Weights of a small mixture-of-experts language model, trained from scratch on English Wikipedia.
Training: a variant of Muon for the experts, 343M tokens, 5230 steps.
Below are experts of layer 2 (counted from 0) of a mixture-of-experts language model. Rows are named router (the router's row for the expert) and show model dimensions 640-703. Each number is 128 + 24 x the weight over its row's rms, rounded and kept within 0 to 255. Numbers have three digits each.
After each expert's rows: a language model's description of what the expert responds to. This comes from a sample of Wikipedia text that the model never trained on.

# expert 5
router:104174162099126153116151164103105138094161093111171149098099104159152154121161148158093096148122151139098103102157144130107098155136139116152103150095085150146157097152150142129098097099128143
It responds to: Digits in coordinates, tables. Single digits inside numbers, especially the seconds in latitude/longitude coordinates like 41°02′17″N, plus digits in sports tables and scores.

# expert 4
router:096150157124109145158165129146133108110135117114155139121101106149170141133169149136075132158177107155121136154145103083087094144156147130142121155125085157126136087126128146152127107114130142
It responds to: Prepositions in, on. The prepositions in, on, at, during and near, and the piece "in" after re-/de- inside words, such as Re-in-hold and Re-in-ert.

# expert 13
router:094158162109118151117152162110115128103152092107169151116091121144152153111155154164095083148129155135106105090142132115111100143141157112143110158097083150153156105159156139110089100095125163
It responds to: Space before values. The space or first token after a colon or separator in infoboxes and tables, e.g. postal code: 91179, HDI: 0.807, Yes cells, month names.

# expert 10
router:089170138105129157146155172113091154107127092114137142112092092171152133114163157178105101151159171128113111095154132103130092160137162105138126140096085149144160126145158168097082100086154151
It responds to: Word-final s suffix. The ending s (plural or name-final) and other endings like ed, d, es, as in Briggs, tackles, Views, Hoosiers.

# expert 2
router:106156150099107154111150166094108130092160100104160156112091114148157148111156157164100078147124154150103101090161126112107113156152148110148105154108095153147155108142145149108100093101131150
It responds to: Table cell starts. Spaces, pipes, line breaks and first digits that open table cells or dates, mostly in sports and results tables, e.g. "| 14 | 6".

# expert 11
router:109135132087134150152160132104094107118131155118155147128131107135146149111159155116095088167130149147114095102167143117094128162144139109135149156128097148158144119153158117098099110075112144
It responds to: Year digits. Inner digits of four-digit years, especially the third digit after 20 or 19, as in 2006, 2010, 1942, in dates and career spans.

# expert 14
router:097162155101111157121153160112115128098158094111165154110097110142149149121149162149093087151135154138100102096154131108103097151138147099157106162102090153140154110152151146112098094110122161
It responds to: Numbers and date spaces. Spaces and first digits of years, scores and records in text and tables, e.g. "census of 2000", "L 35–42", "47–6–21".

# expert 7
router:099162151103108156105156169113114124101154110104173153110096113137152160118147148162087086148120155141105118095153131115113102149137143113149105158101082152136160106150155142109099098101125146
It responds to: Table cells and line breaks. Spaces, pipes and line breaks between cells in wiki tables, e.g. header cells like Result | Source, and cell-starting digits in stats rows.

# expert 3
router:122150135128113177087150121141127179104150114103172121128099136150134154094108163168107113091121161140125123114161157091105066149133146144154098126082125147142149127159157161174130095111142133
It responds to: Infinitive to, modals. The word to after verbs like refuse, need, learn, plus modals would, will, can, could; also some word-final fragments like t, ee.

# expert 9
router:099123143118135157138125155127177099154116123106122135148105133153134162114168148123138123146141130098137132135162140111103160167158153152124114165129139140172167098140122128108152137113139139
It responds to: Mid-word name fragments. Word pieces inside proper names and rare words, often the second piece after an initial capital, e.g. F-an, D-ani, Ef-rat, Maximil-ian.

# expert 8
router:111127178171094173164126163112125115096090132150153127120138153121151157104124171161135135152086146145073109143128113098121146166148154147151106130132132141140097124126109107116162084090155142
It responds to: Determiners before nouns. Articles and possessives (the, The, a, his, its, their, this), often starting an article's opening sentence, as in "The 1990".

# expert 6
router:130121138126142123108150161093139157083104077105095121082115133144170148105126161111117109167154162120129094109136125125123133157148104130163134159071128149159133141165151167120106108140126146
It responds to: Headings and copulas. The word also in "See also" headings, infobox labels like Website, and verbs after was/is such as been, began, remained.

# expert 12
router:142150145108138120127157119107126085128170115106152163121116099136137152099134160135116146117148126152128089105126142100094102124155140117145138143153132158161162119136156139115113093097133152
It responds to: Content word stems. First pieces of content words, usually after the, a or of, completed by suffixes: tract(ion), load(ing), accept(able), Bar, Ar.

# expert 15
router:102081134099126142095153126081106060098141087076095150104108092147170167104153132167133121131130085161108108131109113103123108100148159079160146125118127148157098103152115133126157105141146152
It responds to: Commas and clause links. Commas, semicolons and clause-introducing words like that, which, when, where, while, e.g. "However," or "team, which".

# expert 1
router:088156140106152155095165148085121140108159092117170168103113117156143144116125146141110136153134132116105120099130119096150096151126158162164111143114107149162148118123112154096110103131132151
It responds to: Sentence-ending punctuation. Periods, closing parentheses and quotes, apostrophes and wiki heading markers like == or ===, e.g. "1992.", "==Geography==".

# expert 0
router:121146176109104135099156131097102103110178118137115108065124134161140146091099155122117077145145174130102115109138132140123118143153147143139141117100093144156131098146126099104118124125101139
It responds to: Coordinating conjunctions. The conjunctions and, or, &, plus slashes and than, joining list items, names or ranges such as "Between 1953 and 1957".